python train.py --n_experts=80 --normalize_top_k=true --norm="rmsnorm" --norm_eps=1e-06 --rope_theta=10000.0 --max_seq_len=512
Below are experts of layer 4 (counted from 0) of a mixture-of-experts language model. Rows are named router (the router's row for the expert), down (a neuron's output weights, with its number) and show model dimensions 0-63. Each number is 500 + 50 x the weight over its row's rms, rounded and kept within 0 to 999. Numbers have three digits each.
Before each expert's rows: a language model's description of what the expert responds to. This comes from a sample of Wikipedia text that the model never trained on.

# expert 0
It responds to: Prepositions like in, of, on, for, during, throughout, between after a noun or verb, introducing dates, places or phrases, e.g. "began in the late".
router:508464470476565485445503447494531439480515488532636529485436497544463556418459413572504528541549391514517457545422525525462507414487419390556530455545632486418424515505502539425477502507511504
down0:564455542427398509466457512453541548630418470513435513515466561523484510528591434465508473530432508453503550508474449436528529539557537534548491466467471534516496530590466542416625565501444504
down1:535499418429530409444497441482473501604483566451496287532446538590513470465487523526493602498508563485487475505526500535588469561533456435472416542500513440487507507476544421423521569514530441
down2:333533540433518538453517452519511527415494547497599537549452581533423526521436497543491539582491576581503539536506530406548450463463475459435426507545493485471608526390487548517551455541545478
down3:490569561519542483563542404460531486533528436631528561513516436486519536541503495445530461479550540574476487462502555501484464484461555485447392395558428442535491536451531489358599499471513464
down4:458577477511488430441420594583473516492427441463543501559561504616530507505590529456548489486454514547493434444516535606526457562538491439480549443505504536376499549427525527513490556468463413
down5:481535591392536463592474523473509595470447502461524511416483603468494515578533467439510490531480508475473526557467461583468474511520434536554513462394580539450493504575541528538590491622426455
down6:514529495524416569480587508495420540426539505528544514523474498567517532486455439524548509572494481551566482504430489494462586490452578442503523538484525555542439593516465445408407423488485541
down7:533453510444461441413512456479563573575527572468477590561502483589547352500417611422458524398510546520476459547468480506488495464552420482555533499493486513574525473522558353537491572426465617
down8:553528463495534575511488448505467524528363503429500404495535518579556430482469514520477520585463439449469521614484489427505497496559553521528512459577563542441480455482379494493554481593547524
down9:396566463532523471451516532541529463471493576598483505447549484446610564624440482451435471445542535382420508476464573481477386518465574553566542459516538495593518500526492561525587469444512504
down10:491583470483528533396453436444510509605469424521573521461484539492442487528465558527447523401536455471532437499430496583449516547590513496471522404488511493499437639495549494386529605461561512
down11:372507580409390511561475503471529516536513598506511520423460511592374538509487571467504521412518455527497513460546503437491505470522570475457470530613466502460520529426519510520478544525530632
down12:521371463491459432497492446476471516487592553588532487495355416540518436464405478522545567568522543532518485423537457569542570477526475442478461572475495514593498593555480473572476591560544567
down13:538571563578523462522453593450457435453503403545452492484495507465502466462539477470575537545486520561516483570534490372474433428535486468464514486638487506540495581468542515412491414527491511
down14:574521474446494555543514486485464515463472454555520557374506506427521429581444390466369420509600554499593500554598560477504476340561599531502479546520492499505485463550479477506493406503471495
down15:551487480582459482420488524526523588619513514586442514502455381575533456497490395641444520445544477657477466586481505504493540523430474557512429506444526544516532496509567504603417510465487527
down16:540442499463601446492462592414457434538509585507431476521398518416507437508610401511464450553543503524476455453548471461481400456528472521470540505507453518551525430508489484566484516557549510
down17:488479566470461539475561488435520536492581550565431563511455585477483467544529464396440463462575488490372475449482586454501463437446419548465589497516516576544582542585487460483516570563580560
down18:558533498423488510510543458440445594442525470519459413578483551459593544440548492461512515476450522443561416545441515561587450446492546483598438507418454518462443475498511533452549382455516503
down19:528570524558533573453512464438409546541489489554507479415541537490539448553451540472460461541459523486479448516520519469518468579540516567493519544582443552532508518472593520508491448418455506
down20:513605462575460553382496462507613427597465484543509441385521372547502404461638475484531496521519521511441508484543508511504445530467577527567556561473490468465451450596482499503579460473484499
down21:491505533521561459498483504524469525517441522516550454454471555539540478547482390528473440436573475569630477436508570528631497546521559413552468532461515462555435564595443484414542531523500360
down22:483450509551498504484469522552547506553451500466501548436563525468516538437547558488603486480507524433510548506451513451439502456464559502485429465469481409474360528527514551586447475510444467
down23:457378463454487484507608552583568537503562502530502502522470464526558450572442501512529511458464506513553576454530469413564470535505495486555454369464501426490610582502422456482478479434455465
down24:498494470499468548452493496569549536529508336444506501499380479474633498568457480511502498451519437447551508503504537514451472501413571540486412567477457520497552626463570449503470411392477486
down25:509498447608452606450482475520520477513516473553447534531531475459496506445531502354488555477571537445525424522457480496546551478583482540507461505478529452467427577425484443440549492527505575
down26:514592556433477396552522598459386472545517525456432538465438582415429537386472590493567420527456393494512530558525433469465527505432403503515484493537548528606431547483469468465544521542505556
down27:513582493545397445480534459476624482413506526455439463534465404516511428511466546538505549490559614541496490486471557485467511414569575512567559525540593446479511536465508439451481472546466458
down28:472508546633476579453457586538546513481493479552556539407615460530415547496467577465456516546523494531486521519488532510540518480494533521531625454556538486417502545472448514530517544522438562
down29:392518553550524546570472485554424551444503554408530529443465508554437526481486496537478412480536484494362488543450589531472576520566525581538591557463554528476450618440478441406484519576511442
down30:430447492491507499543449543486421450487485531452493516524490526484552630340462522496433502454413597498491540457531516521557475561436505428508499524448452461515577558428489528479466509521536555
down31:504456360556574490508518485493403485550440527494461621549612513478498474484459542524475425565469463573524531490525570422538428440498524435523461507506520469596641422472553532524454430563515450
down32:503449507505540444514490483541491500535547471542547509461626501471513568491465543511463455460493528453508560590553482524423414415440490497469448495492428545514430496499482520493525500518500464
down33:473435541555449583424525508510544428519519476445501583373533557513552508581482479398510414442445475449608493449502449399532490545446443481485476506493565495455483510596475485450567457565453525
down34:456556532572588490470491560489432419461487531434517586468544559507496557497510441534569446417536489405440536521512521514462471619523519440432578470502574474539493410527555543513456416442478543
down35:576495448403526507538463523425546515395466522564508468512533502497464513593490453492525510485495451504458538524512396457486434478501463386545478591518504498470452527508501542543511533594576451
down36:566432526530519422483467475442509525531538530424450580549418502485496500364412409401488489622655521499593440513554510451489513414538459540556477481512413495545561504578488517589502611524491523
down37:431543476525569444509455429430532490477477445541516479482356506477526545462523432514533483471563517472551545513473451475481406517518581518435439571524538486520554482470593520484474481512513480
down38:530548485498511447481428511513537563500448508500499525537498469472503412513470497519556424535499545538501534506429434527524634511458571491409491435552508492481543485497528532463492491516551424
down39:584578494547538591515395536517604485443546466475396518445487541500465508502466479435524457490446462456390494456498502540401538534470547414501565511587524563581475470506601496505515486444477504
down40:416482545467514516504569470492514455526443570468564418419493497547523564433443574576496526528539518523569423532528544484538486474591455489510423485493455510456460482516535515501505492576520570
down41:488511524482561502535418457545450529483559465475492553543374420464446481531461567477536487442496540482529475487447500572541474485539553443466418454573483575590530481517563446527483505522507543
down42:521420553499505409466515472479541590598436527507569453540552559453478449520503552493548440486512468477453505477402463455613499451620432523556570423413623512536538479578497621447563521563524607
down43:429520507451554460476557407391509540545568458528468458579496530425418449506467517516493578556533448442504598454531522452567581496507509459521450579397453535468497442539446483558463502538419583
down44:509490453428499560562467535444584596416500426479584485441445535508485565477474449500418463461519480505429504494520569508411470435577430483573483515530525445484525510423558446499412476448468458
down45:520494533475574560558469479493440499502515553609491584440482509508497542563506611515497570514481495471593489533521443469404413455482444453649546462446548510546470471487441544486497456515594403
down46:511518427497439475529457503510546484553529504453459572420472560484447646419582516506603604499421545559530481411457517431503521591512512491469471429498498540573470583493572444467589520445461530
down47:509486447531492521589611604506422471419520450438453461478533642544566511517529636538494525369519456454577564452487527531499515420455402496511493545469489548536495536484382545433512544418569488
down48:460539542424527473495515493547484466477492436469518440535545504508459523569513435441424538564488487491457526430502530515495460434499435546551531581464522497443461426569488519441496524502400544
down49:503449533507414452568434526531430542493491540411496485516523475534504441552372411491536509429482574484535487551618473687492542528435548517539489593472508493472481582483494515409555617583531512
down50:511459513575610444483523530583493520516531473568479550522605552604491481584453510557486481488495494558491537544501492485607519489467398391509523460437422422425462503498461440519452502488488458
down51:433538481441437514446450488453465562553461504464473508541506538571461552491579562495476443477597504490547573474452552514465428549589419534585462478475509499534497535552559550550345530527534481
down52:479546552524485434537442498411498567573480593463433529540491515546588455405536422483473542441562486529447459580514365438436464453533515543488532466540430528468448476530612529610443553490592512
down53:576442545519426435475426492553525492526607547440535484453478415404425559495502495506443490559459466568493443569496421564606619503478547503521564541534559480460425468550486475607493484468510510
down54:494495578540485496568498556592552550488467447501505482557396477513531509504498541545432583474487480472449516464515533564469510485400433471549486502394560495546505542468432549464611513517544525
down55:417467575497530568478433581459419408528513520500546458468540542496515495440471410385514509567493504576470497506511518485462513545515489457548539401532473571565448550529491443571551553511445529
down56:437449529461478524483430514443509509523480473409547498551435465459521519546508541529497582483555549577496576509487440540489575434462399462530500463511524427540498547504551439481574548413573537
down57:461451544506450566503571528485570492514544560436534430489458536446505565445600472492443419530464518602502456538492593549455503479484500496545532462523436539592546531547481549401510488453463436
down58:489483500575540571548565496495513563498575519478463514481458428454539552532522503462524510514502563541541476456465454470477532377497477408560468431427447477570444482485456441383516457529403503
down59:534423452528575533483562490483488493468448560525518561520576499485591491481465600403414460435519419487495464536437468518496579506578441508533559450499393539459554455535527494436388483554444528
down60:510549555433462474533567561526564519513484553499581571520472523461551506636498473515517474574481620468450531473442370583453463432476509493562522487513586465533504463470427577522542443492485388
down61:516548422468431614475507564551544571538496530464506427518538399509523471500484562349449482488466487480478498520540641473476532516462557515524551525510484507618556534573493563505439498531491488
down62:483429586524503505540511452465503513441482550452520532441400567489485491489495501538522526416605559484453463510405483541538601495555583560570499422514414505470436457466476483512501448426535583
down63:491538478573522537514481507543475487465424471545452567507493482493484455582517549479503465450545489466555466555442431551556410460450405463514568504460563558503506478513563502567469531595555538
down64:452447485466537460391522608452479482523459488576497440572462445538441526569493464519525527388463521488455438389552489580522464618481409503574444494489589509367533535417419541441497523517526486
down65:557520488519496483512524534522536595501466528538401517428532520487521490488555506479476508560434473441476528480386495428478515549523474518549597489523505452480412542479460456600509475407409556
down66:494623441466524584483462353454514517569401379463524440532456540545503490458542465516580535511565481478544530500410417526567543478518505470485478551494482551500533493458522517463472482468467406
down67:534552496590460458532519556490606411602535485441408506530455477434462414485491506543472469500492464502493560399433443464548562520480599526560440503514497522519527472454495502513451475425482474
down68:426516507533520408404499444437562486533542534447461555435517456523416453385620581513521498501531484566422485537474458552609517484513507506500518453486448429492508521532511433524532548497515493
down69:450528566504536614466491416429539571468557470571416510590460521396467455527572513519548458424559383456544478589474550522521496507500580490469563507378490535473511577495567518453592511503447534
down70:468445558472476468473480468448476528500537475473436543595442414452457443462512466533458474438467376488439532480462577600584423504562611471435417477496585498361543492505476426492462483511463540
down71:491492531527507468563572485508579488514505623481440523491541554549516492587513489460491520584489511519476518450537539555538497382519508508524496468540469452592619439485490442510638541488543477
down72:554506508589532480511473539470483526495508426499521509578449574541597549455542433625432544563475459434412546468545584483503517503545540500534557550457520511393453514475465592567509580497406494
down73:557562485457492559470451505574458452448443521474424444538464459478441514463579550516524535502489520616463516577364573399482552550475553541480482526529445512528476654589452484463374566439477508
down74:433521473530514504555452491567595479481386496467547441565409516602507469498553523485528517466515546486533480555470440544552462506503533471568458499508497533541512449502443408488540645430482412
down75:526410492545451578604502516531537465423534470464399532504594507371492445487458557597504531577542547533452423498519478497468401534507437433450497504605434549519588422513487471453465445479503427
down76:499538514530511458518507498487443482460493547510500599553522534514574570457419540400431508613625487485472477497488466492502530569466535567449553463533493535462459457563556643429447452492471471
down77:465505509393560487526498424529569478418462572522474441517586468501546463475456555516461539545618544460421485498549508500543410530549537538524455504519513485481464554534500496496583494501527408
down78:438497549517510465533494428421437560501504464548515447537574518561535462421536555439562542439456558485474523480468467449465555501531535417483460473503439467488520401533429505467483481540545515
down79:564509558520516421467399474508555472549570527486411496548530462536429532470453488528452511472484544500538447482628421528522529427537482504453478474450470517467492561551602527525462434531443423
down80:363540480518489509577506520524506509472610506523491516542541451484422510454562416458448583605409476430434432507374461481531571460517488538455470547412475530503507531452482450422391494440466446
down81:388494584553522497439549460507401454478492525471548551572457525534468527536408424419608545497508514550559560481508475529560458538483474452569549512402583542480507455448467557409440573484428426
down82:466425449443457496442551566450491466561455434601601443402438510500513531562553558517497496494470557501434432557444599495490486504472497567492498484560435503512467473333527496562463541460531498
down83:451489532498445513458554542528563551536528458441522499479515551561421522525438544512504478535513463474611579400586399453537460447449437483534429539480516523562495551498549459542522547534490545
down84:491389493456553407520441453440509547566515466505481554562495509522462480514516504399450533416522457463402484397512455524540478523472363528566463501463444453462514552566345463542432568478513539
down85:557498501457508552487556519392466490562514477447545454509421486505476459485442433468443457571447495493536449499555498422455513507535550411467471474415526529497580452561469471421469449516417400
down86:465572517486465548545466469476506506436455476445516492556549510480505587507503459480518462561582505621389558564480545508480482486430534528587489464529496488387495556452524441515509423521482518
down87:455501513415523477523474490435540450539506437458428554502371501599494472506522540578548473530513465549553532450525550479429478460442462443545488572521478510515466520474576571473502533583455458
down88:499571498571526505587534502487464484421411441505550545483585501471531539601443524551463409499492531452403419532471567472568527505538467527540467508471441484596533522539459550437590534528483494
down89:400449499556409497434542407452612483464506468536411450500557588497492558441565537534502570516550442486477474548517536602510506601535501555515534533487490484553470504573490447512522476566413535
down90:483604495409503518459461460545512505500468460493383451498533487482472493525526495417507541511484516507528482530447474443528469479557510498536423458470522481459495434496512528461602488494563496
down91:494509484560587493496495557585407478387441508563436555475473487551519419539451544443431490452538496463535465534507528585453455515464503492434509493508496545461502446490469506576498507599527595
down92:533444463565509574535545393523567479537392537453555498522601546552498502499422602440506462452424573428544488486470467548501469430627539550556508510552504597424481568502437478426486435547456509
down93:520538479452474570555595443477549547525393452499485449528478520515444466507476531522545490417526494520531509496431567601605546517473528499598576481428595449512514492542476547517458525512437540
down94:504554462444531528506522443484444453513530444485474543515503534417539562506513442523483455501490482479515498450575440462441475444545609526383475577615536506519456501558429434475621500512481480
down95:532542511483501478511464456495477524465515468481471514558523374459460555533450457520487532565448440458454498614499514471462509387490458478533489419504489490439518496490410556474536573534478521
down96:542556488634443477473468473570424549436393551589460458530477490476509383535438441426492472524513530447531464504454473495454456573435483518548541468474567471472600462517440494504513541486471526
down97:612442420617545474532489551605441548430497497468538522409520504538486487530536448522546585514455422531502548382465419533544552600475457571443430353549554527505527575544490539441523525493487588
down98:536405506449408531418504557469544474488500571483461477575524422473408420568494551557457451568518515548545541463475445556558475449597577548508493520583456438503521551483479602521495494540553456
down99:463461477516506508459539499564512477488503570482471568553443412480621513461430449564446573395478584512470554560430476538518543539482619459474470442476491519436595426477476485576464525503569540
down100:507495475564481501431415429467431533557474490520528478504545470492508427459503570529519495547496452486419540465449482489478474513496560479498516550527504567401503588491413445558471508478500516
down101:479442570632510389484490502490465514573477485402512462445462588467513515517547465485464519439533542500525478454458516459471533477534467489507480459599571543524522555476580442495570508470505495
down102:622488485505457499597489553467467461532460491541469498443353545517491539461331493453582514463512514629465542542447530549480519448560508508432551471483398531481419544563582513485464557458525549
down103:550507525565516523410499531503432558528600478538509471459496541526465528539518399482530533545525484429521504544441528495483470471580505527576424567522399513497505461473482488563515527489485460
down104:421502482507498561569508611454486498530503625525529573391565468479477435466382545548576466532430521503587637535548459443545545439462493508535480430533376511458529518503562461519470453394508466
down105:493496466539454566545524594498529506431481519480579419503458464553433484455556509491507440528539501489452468523476517558424543418443414433561529467466487470563426519438469493502539525448384459
down106:540551485444396496438508478464502462446552565507513542458525447520543572489553500535577416504472485536449523583455511541492517495551526443381474528537504472492431552467454403493576524560496612
down107:527581527453586552494487527473403499478550477393512497559494464562419507505568591468544514545455465549471366399583571455447551541428508533430467477481468448545480473541423444459477405552479618
down108:530425458476447487628435461513513472528486479497545439450521472518432526436514501502453569540499519532521560564502589533490522578487531501550524447455530469516511499471518559525521408527473490
down109:362581485457511509447474549487403578533527596538445581492518415461475521512484545497367548480516558550483515471477439498434505443483486550539567496466519432493481476410449501489497510556540517
down110:468536593459439566493452529476585516559513456461519478542473495516465435497519514551460483457514525473563509476536533618484476446524535484469554583499473463470488431460475526485494478479442500
down111:471404524497532513483490499451412418461570568518483566552456505609470490421616508447528399562525551538456512509476494510538463494503593563334495489518546549480482515517512546444446482480436499
down112:452514486538465416420568440524488506471556525551602530522530492413542404583469470489441538443488514485467439595423415507536492487523563592499513547505460431590485475541475608450532539525511545
down113:501606535614407414518476526488460426568510474460422477470527525484489494554482525550455518489584565481574550520513545505548479423589549467557524445457387488491462546460577496432544440536466420
down114:525588543415530511497445559532480528555476498481502475432372574532472489469513501509451452574528481507517461440422427599404575556478544461421548528493438495489498493410496377582432431458469571
down115:429477466480475491449413547558449566537501508533550509494553461430485481522444550454522433542560538534441489547484483604530562567443440492497519485496488523552469532412558477414547495504552510
down116:422570541505510511610436582416466500464580427437452527473494543479491495490523564501447522532567506468545491592481432486527532459497563546582495536513531436526536464495545530489536556459544568
down117:483469443478465509545515477531484507517488468434488607549441545550485412453484460473428534578574563538502578537507478487406465434530567541496544423590568532498486445456443526584534601441471459
down118:530419564478543473449526644562420424614482479488475463448519547573486517486452584507485501541388497546578510519496458444528489530488480530410547488488490420523552429475549479521477499494484465
down119:617487549399520632519500446525408442458479513500396530458462462527585534450595466440529542471523495464441548446561523525423479503542414575417451503525432453494449475514557500559524410484452461
down120:558476520576460558475513455500495562538512480508510490504556500541538552449498471558464431583516468498491429484435462423584532525465594538552569488553559463588500477601433448382450419530498505
down121:501524499466431491432522525574539516476510481563535525499517540540607459529490517457528530427433544476541486432527567536479525447522497502499457516420454501435484581521541467403475481519566528
down122:511562451439494565514540539536570552558414554501465441539423521517487463462406456422454476463593548443539410489509449515629559461505506541460481499539533518542602392496531541513532398483529457
down123:561532501487507579539604589465532414455566554456536559529530551479539568538557478473467500544476454483465596500618454499393487493469518522452511423522528527519477389562546540560528468508407536
down124:492480524477514450380530488540518491527447492462542469479607460540509539528561597493585432511529525543487470482493492605507550589468509495421582564530530531562529419553574465448560600562474501
down125:512584586463448445546518545496583494488574433596478418478560502514517477479494491523473454607546498504460456449551440533476480499461521417515480533546466534447465440527612495386436407597535518
down126:491549504457450507479480539626601352376454581454470435446518466525494531597439424469584546495490526528461495379550565513415525503515521505481554617606495585446512495478583535520468564512509492
down127:480484507443486456404359503528481449453498482454445488544609504572548577446516413546535590475413563508528425521491533482465528499520431476466431512603515549426456513558451446523477539477531502
down128:471430455583460494524557562477428505517490586596508498449580516411540510613560562524463437549504482495424473546480469461511589490507473499546526392535539512535467500496468522509468505651541431
down129:573547607557471467525659492516462471513517582431504479456445529562467439508442450500473485533484443561423502441454448575510448469472503519501490504514412388455528631557523506487540455527480564
down130:503481493443487534542516585453482452510440481525524445471482504482478457545578486456519536544548516504468523572577464509478496499461464545533445579502559562606500487494549517568416406487526462
down131:437418468546455493459505544540532563576496466407522466508464481457495571499529444573427504439371564517496512474443499541538433484531501440477480519489504516417621496495473507379417485481411496
down132:610460524626480512579521577451506501456486457539536512525465490548544569485452537502536472323514494545562457479537540510471545418406492465495517444568497438496450514479460620505620572508496476
down133:533493491495501544630510514500576442536449483445524445472447513481494512526516570541509597395436469452509444535474598484531487498533601501504508503439436509568442431434577566598473428484520586
down134:460484437424482447499451362542459456528377548556394513474362460505541481549535548550482499440518553448505574460537504469452536491464431495421417533473570437473534450518527539587494497537524452
down135:446541472513541498555542490577469446396553523495497378516550511490481570530516500595526432519414468485424510424545545468583484536366442512464509562547433442512467515598512488457458526559485575
down136:433601509380457509496497513400454466394556423489548528513445497489469492532432460478475434493455468430571471434593592485534578557485481519399461586582463446461517495473559515483505504509617577
down137:515557475468497531535471497448547536573439459521467459487554483476541513513605505475526522474431446549568485434421570446454481507515493510422506445526464465451487513505453464488512508523562596
down138:453495523465473421535431568507537482491529487463524498521399525423453449480514463467479497460544626474603568549552507457562484548570546497475512509507533487486513491486503468474543477528510559
down139:447377425526494572478551508554440502556485586413596446575510487457526537395460506506520505472442549500474588531482434631491538548538591473455435510481563542444541502420497429570537436542489413
down140:435505466495470444549460550574458484422496411557472478543455466514466525443516585533490437492561589533402471446444398590501488485521521489532515581515531426489403521514512563443479467574551578
down141:547465530561498471464492412558477481442520440498496494516495563447509559515586418523479444453570439609506484443576525529479481623503474524477390528503534588530543501498442509537519614536448505
down142:490608496496546521448565508560534480526483567484530470466504463495491442503587535344508494532483476583543536484583467483530487491498532486500421556591586499405507492570497531504528414470430533
down143:437467520462496372599499547433492478467475459513510465463490530414555563566513561509481540518547525443523483564564497455504515499499450582503521532490562524469492550535491410471546470554556534
down144:500565528552652490507570449483535536543537510500481422472482559503550359537470521566504465521516541540438439512533571515418477431471556494430486548614465529558423477524574399403458494491512525
down145:500474477490557552555507432498531405502598526508451546604500502492437518496528560534506447452390443435532554525485470511471482445563498469363522523479497520448530466533493560595494589467524505
down146:515487438487481544481462543547510465562476491487420521466530513427521525504528533564577405567447459555512598454467424445445415589525424437516470496486480460573503460442570603448570447494529564
down147:541488519556566480468555486512563504465358494489540495494508506465422441540573513491532565557471388439554539561400516483591425458554538578425566556540490436383443534503530532538570451481457554
down148:497513473543501393550447469533446464473490474525497485494541570453447435455425395509517532561520485541494565523601557425424468463451491463469488497528447494556511477485478607611488531434412495
down149:493490383518419546419526553502483608416576478563519412508519509517502403544529481502518507606449411480457550474513451435488490465541527538517574505412489486574499466529528569626512556520508480
down150:541445529461471480535560523394471554445551414517518501483457495528476419463405580425538482498552504535551433536481430456460479423496538465548517547513430540435527394536543669447466405582553507
down151:570464444491425435476507515476480519474522558522466506566525399447481550495389545494461415468524549453494375454494447440450557602519529420516543467476568467486589588555604533459568466514391629
down152:505478534527546568518484427489551510523548422484465550493411448516468589498494456443502577465414558482567393574411522604421481472553445455496498505419581586585494475593392418505518488534489467
down153:502567484513517485363395490495548506502462463492546397543542434443510534484531514485439608473477449626468453434495456409439537537447426513423477530529433541358453573590460405529482518476544484
down154:555393549546471515569512507574460409403571517444521493390488475520446472524395438467479523515458501494432513590552544437487533465481430461456557446589451481550470496515453521499508496547553566
down155:439453480517541566587561541502515448473493525497508519454468461509560505495496607552549485499613457521512456524431445485504446519503475485484495402477511518531460520559570491510542613530605514
down156:472507443523518549496495476474573489572477452487451479555533453537547450524496428515588552449483484495564545438555507556534476574395512482457572451476626444565573517589506416543553576517487569
down157:505463533497539486472439435552385504517558457477559509534506441579481434468560489567532461546463460402494485542560481577533570509556497497519344569470522445504509546502567472493541523465511511
down158:471470428496541558429476524517521529502554479509547493517454522535459551407487449495461464475427521399470515479466427446470460554564487511529480435524592496491555540496491496499562462620397459
down159:530510503504484568537517424462516467492548456385537509439464522593396439487520511517406594571535456552595527464525526563430431551503519431471523539475472439573554485557365383347530435416507440
down160:460457543466431524561514536549479481546580492541447433507495567489560487407502452492523501499451481475502516454566599438426448386453490526432439501462531524457420483431566519564440543516509562
down161:502493502605574527642523477595489456451428439501547503480462535576479474550475468498538487452443437368538460463488543526551514544476509486508447521452536448517501500493482501475465514511513466
down162:510433508439524433484624474644510445491465521514402489531582572566576456566480503546491546505466565401445499463514535519523428543513513439540505454502500502489517478573429478479437481490498433
down163:520527486515481490455655577485544441502511530501421493561427511469528527511526492520417513606456501486432508455569532446517474465515457469470491511494410510545497583472479511558559488496543469
down164:472532504448462497505539522523509447429544453555475437568553518566553484482583531519513459497497529563527478482544574533508467572489490647492495494635418442447493500551481510582444469485478501
down165:498451582446517493550425516552591383517528427455571455527490494492528489578596497540427491449512413451517442500571482528498488541494434483466525534557458465481616457542494543462479569482405397
down166:484497470483573520509419541502485494493512495492520443557451469540503528453460436556479520593485527505522576497569547448457521393511609523523484545529469483568469527441539455512542590400494532
down167:474549538498488502473482454528499485541456485598360512521485475543411495485485430519583535506412503517531444491548592536514447556539488543412458450521449543565444450374568496515395422518449489
down168:490536467454463551491516608517540558488491468408497578539396502517511567586489496448559480474520531492512536489465453542493496513385444597455639516444573521474464516371496548449557451521457472
down169:478498543563532491550416533478412510457500496524487452517542540443558464458533477541540550405469537462476517522580490525500426426615486561604524409503424550531454559470525572487459547489506402
down170:517462448420436437475513424454433454646525409516453465418502523499462490535441516517532476530490483453462508450555459452443525509476463513529419556478528581486508577488486569671536584451527458
down171:460540551512516410397489506547514521452447498556565503475498527531497504450500467529503562568562476495401495537462482477492424447533531571504504456515445572389520470553544531486498450449518510
down172:519523410473591493602426517548425500585464533515521563519575562474479460577530524496440450573525392418562526590446397515504505482454430504482539444489485534511516419449447458487617582522530525
down173:582411540531561552464527437511447399551521420567674569455394542462530579552474513389464490557507485480486503543484451511565519436475461521578469581570605534502418479492486519463507441471520563
down174:535497501482459480574501551474480429416510612520463460465511566523570549492578587403453520473568401486492528472541488523430466453475426522503482500514540464496531510486503562448521475494610510
down175:530514485511548592547481484523526409557549509463480447590418508518538551482522454483463509468506488534471507477476420488470550444497472572524469552559493461463581576496513379517465514509440472
down176:420515448552527499408433491549485497496592448513537557504502490571461532557428450472527550455463538553551466516523468467527504463478520548577518593551533532431436580511489531488467549585489484
down177:429551507464632460484468580535498518501474587613634481491573557494463494510440593466456577502466442579478534481587462554519563635505548489540492488495472518506459535400451507463459460479500496
down178:584522504611569441512505461533358500476537459445468516516460471557513518538460532536521550552489514489627419512569396445510421450466455444492479480521538489545531483392578565477480451491516502
down179:468570482526460456492438552465421483421566526469595519506446446400527543554584493500581501513452459436432534485465508432484488537495512489506537525539528521433451612493443445517580504481448534
down180:445572535522472605424565550455474426494469542483459508539431488496488476477481469463539484525555630505472493451557547448485528531471437510447516527458492506531492560455572537498521502454435593
down181:495546543545500384473496448566546449528557507472480533502594448553474464513577490530541526457513521481389442479505629611551499568541587483536503504566554473443515501422472387485571506457516488
down182:534553515464542496493467480424451411553528478430522499618504529460426492491478530466513483507501541534494486522432597420593602454503506477503515461536392513587551517505446438496542467519491515
down183:554399501454558542466467548470572465488399475486461467527546491473486477533534514520491436516501585475541449521444466483498546449504507537395487494519505425483451404550566501479523474490398509
down184:609448432466405361526482505557526508489444536533525465539514491470547439404449478406488489533458388460615497557662571454461502550526428540431447540535499560499465434444537503572518474510480447
down185:564435495515426530613439551462555534518512583445473504527583474478519433453591535496522502501477474478515535488548519437407490472514488521441588478423484465523576472506461556540509392500461504
down186:503498504524518499530560480601540584451547454578492532459450472571519442540489480575441435520489463527480459415461509534509474493494625508563575495504504539587437448474546476572591517518478483
down187:579481551483532542467475515515494565531538539486489428483532527502556453499467524493492503448484475508524543551496502476577475538500530476423573526490442433556481400610507478428487528581585507
down188:470559545551529537527500515476577553482471498562544408498377540486544500481489546444542576498447500516472520505469528577521445403451513431542527604424456466441560462558435500569545545451538434
down189:466444503466529494529467546472421548562487528571388504585515611438472473514441453438548600467472507482567464565484553595480546390611568524502488432505502563449555491531464485560511461521548453
down190:571466577478561534500522513439503488586409595500557545462480498522542481531569582450526495519522566498474503528616382575546588554497547433483529506499495546579519457460470440528552458526600423
down191:566530543535433462536413561525527442469501573516452580560524468455492545489544515473500468534503490520466490530516409518558506459588500469534481450557482526504444525550462437519565487606427409
down192:577478582534461463527525438483439522480512537474501538504557603441565539531536554520491524503500483465527486482505495403493469501539481543419526501508478488519428461533447430481526546478493504
down193:534485556478466595481504404510540493510434508451568498500573413580511479559453445495516443482616463506526395619517515474506490453527552423529415585479443577491626453437464489389521543448428500
down194:454512484497604550446502422542518523605502531576595544488546428466453577547547454560454464426514473485528523502472453551609459437466403538527458560525494536430565466573389448440520501466486410
down195:436649465589454508423469521409484421495484537525616527495469539510498323575496480568596473454500504472516516436549524447470436490516452472511551500479567503505474534500462562558543504501497559
down196:464437505433403563505558519498571503472481517500430421552541497394487471498565539430585401456487394560468550420553575548571478530448509428487546474475582500536444534461552497541537476453505527
down197:511607556518572500495559592505512473418395483464524556578519576570500478532497644478548506424539530523445511535467569590561477502550431549499440465472566500550587541503461501481559624512425554
down198:522502452473450567564491494498457469508356588499490483489570546450534505503517434442426522548497499465526452529437475527552492474419490518514510461472385469460448427586495468432517418478535433
down199:499496442482451579404527550492509513534561490485412540575397432508455452337543510555584538471453436544512529475508461527514483469624560478484548549497491524430553488496478510484518412483510587
down200:401451471447564508478536419535505514542570472605536519548549429551457463543501509551457435457584516494433606499435524537608540459511551504537541527416497473489486563505443404591467649511431443
down201:527483449473516507481487458390637531572621502531472518377469554534482385545477469532458576422514488510510501542471489538508564436512516601504556462428515453473501440486463386503522553505464489
down202:468545480482437551498533502540487527461496531527674508509479603539561457518469460516572495599518519491540499533506472487462538483553464518522431525515439580516481569538495586485534556390499410
down203:456495518437480357476486559503513518533448509454475488554531467506567512506551481462489490540489403555426523500486490534448542524519554463464471550519526451546500565579479400497461549527563563
down204:469418502555557536524490486468500482526523479393452504531540487570468472403506517469446449499506577597536457505519409442558531577474461544522468460464535577491479567533451484503528593545461471